config.toml
d_shared_expert = 0
moe_layers = [0, 1, 2, 3, 4, 5, 6, 7, 8, 9, 10, 11, 12, 13]
n_kv_head = 3
head_dim = 64
norm_eps = 1e-05
parallel_block = false
init_mimetic = 0.7
lr = 0.00617
beta2 = 0.95
batch_tokens = 131072
Below are experts of layer 10 (counted from 0) of a mixture-of-experts language model. Rows are named router (the router's row for the expert) and show model dimensions 96-191. Each number is 500 + 50 x the weight over its row's rms, rounded and kept within 0 to 999. Numbers have three digits each.
After each expert's rows: a language model's description of what the expert responds to. This comes from a sample of Wikipedia text that the model never trained on.

# expert 22
router:494527549467556507518520496464487593527484411496447437525462502501477481527538480436448538489501516437581464509419543516545606569435477483488507493456506535463380582582495517419483489547379522555485600541532422504523515505395519405595508444418477584514453485559631518461508606462472426536
Description: Words in headings and list labels of music, sports and election articles, such as See also, vocals, Rankings, Credits, singles.

# expert 45
router:479529436512507488447470437517427489510584413558395505429519539526477567493559491539516485560568435532517393483508460480398504390458482475595553517500412552472497565539527499542478490508578537588463496535500444462480492450433498474590533533421429481488420376573549483502581556504511492575
Description: Quantity words like more, some, any, many, few, each, plus numbers in converted measurements before ft or km.

# expert 60
router:531522535544437512439502485455447503552493515557465524569579502667403497518516516352532544464464470459537445505538500519491509511461490462415459526449534506483411502506499462604490422480539495544511603605559540485555536512509512499494547543499498489451575549524525485467484425587536520522
Description: Digits and percent signs in demographic and election figures, plus census words like households, population, median, children.

# expert 21
router:504537458424464478451509472485437522546459520534504524533494415523596533520502471428529492517557498487522569530467471576506509547468547443487537488424447509400528551473565535528523519468526490551566447436478489579418510509424435527502457568596541517454512536475467476514470458452416480521
Description: Single capital letters or short syllables starting names and codes in table cells, such as O, Y, Z, Bo, Lu, Ke.

# expert 4
router:530463416511479499477477619598518517486521572503496526583519463473544478449561515488535587608514385449478521464487562471529434453419487553422560500555470528494594483544446428483549590552556429513546568437514506528510490416463530517496545499553453514427528512558471536441526526477465570420
Description: Single letters and symbols inside LaTeX math, especially f, F, braces, backslashes, mathbf/mathfrak, plus IPA letters and stray hyphens.

# expert 2
router:408575465560513492420463476457508423632430490550512566422581492425441524404471521415510555439458473464520501504515577525502512525546422476481544515489528512417548487466395586503426444518541447413568533471518517484543477480514551543418477519419499459531547554486557415518453351449475463460
Description: Prepositions before a noun phrase, such as of, for, to, with, as, plus foreign particles (de, des, del, et, per) and word-initial de-.

# expert 54
router:557481575543481523453523624554465561657566576464432498497546500500598419500537490403487476514549518510526558459517549555506457483527495445464553474469490568476438527600428542405479387553516560487554468528429507478536485485527496526563524445426456463497490493546451528513565480428432431548
Description: Single letters and name fragments inside sports tables and lists, such as Reg-g-iana, club abbreviations like HIF, initials, and P marks.

# expert 24
router:495453498536450471519438544466397409437537579515529563496503403536535520420513432481465478488604564406567512511439513498578443535506507487559529460593483498542531514514436536473452441560497399478451521487434477482534484567472445583592542587536521456559416525496439607564531557544481458438
Description: Short middle syllables of words and foreign names, such as t-ang-ible, T-aw-ny, Il-ham, plus capitalized openers like My, According.

# expert 14
router:460473506475489511503561454533478470548509438548491474502528493608463592508546449466439433461599490449543432440507488515497576441461373497495520496459442536451465487465583564552575476545407475543433586549546516447512470536464524505462442419441478488488459450474518446567641458441462506518
Description: Numbers and quantity words before plural nouns, such as several, many, three, 23 years, 500 additional, plus modifiers like public, academic.

# expert 52
router:477559507553558436466558532490586474513430519464411511545481535517395533476611504517565529391471513490481519530510433521468488450491444480498470444484503514475496528584509420445448524592569520520434581500607465521603487550555516576447465486466468521603557510538508438429492536507426608500
Description: Cells of election and sports tables: vote percentages, party abbreviations like CPI(M), positions like DF, MF, and digits.

# expert 39
router:488562533521471433574540441486472471571512419524413432444547538452491490542552606555460436485467552473495468523514565594576507564457478427463403452524499517544518487505454515565470547466415495463501570582587427527527453453526491454562495564577516439521553479464436445477508508511640445532
Description: Words in opening definitions of people and things, such as was or is, the following a or an, and became, American, starring.

# expert 32
router:502489459544496494377433491546372547537533410523465571564444457518552444443566403540520522456483520540553451469514436559534493562598463526430540478520479483524544500510523504479498479535520520387514542488633478577465527409523504371507490512552513583519526494506500551408487539481483475526
Description: Field labels and values in infoboxes, lists and table headers, such as Website, Coordinates, Station code, Lyrics, km, Pct.

# expert 6
router:549507509463506639530457495452616468564481593449481491521496461444548541509590449503516571596477609486515535554448522468505508526450479567505494466558463526465506579555448496533412510436486482493402484495426535513516500517397539527436536457589557520620579492504479487459520510513491537430
Description: Pipe separators between numeric cells in sports, election and statistics tables, plus coordinate marks, list punctuation and month names in dates.

# expert 55
router:449500479461495520527488468479548494531438451470549498555455445578510540526504511467614617479482517413370574479479540490552522548491485453368451508483537464450558511536445478438520540492582529407540608522491568515564431511512492453474513463481525421496482557465489492549428425490678499521
Description: Commas, dashes and pipes in dates, year ranges and table rows, such as January 4, 2021, 1982–83, "Starring:".

# expert 26
router:548482459473423445549484508507484445440453444468438547468465498481489433453421528443400482453490504510481428424524497477435543503545463539498522439583456595477443526512613528571468511550432476551465487627538515479549509477471444557569479487531501537543522555510450522501493510537412437366
Description: Past participles and adjectival verbs after was/is/be, often ending -ed, such as built, developed, fermented, patented, known, available.

# expert 20
router:499476538514508470431525534510408558584415616497553569503432484478502446495469485486400420534443502465470412550415472469488451497514432530538514577454519495569482514465504415425467558433528555509429559604542471478463489350566475519545535451496441574527520547562521449426514593447433533464
Description: Concrete nouns and word pieces that often start compounds or longer words, such as head, water, hand-controlled, Gunfight, moustache, plankton.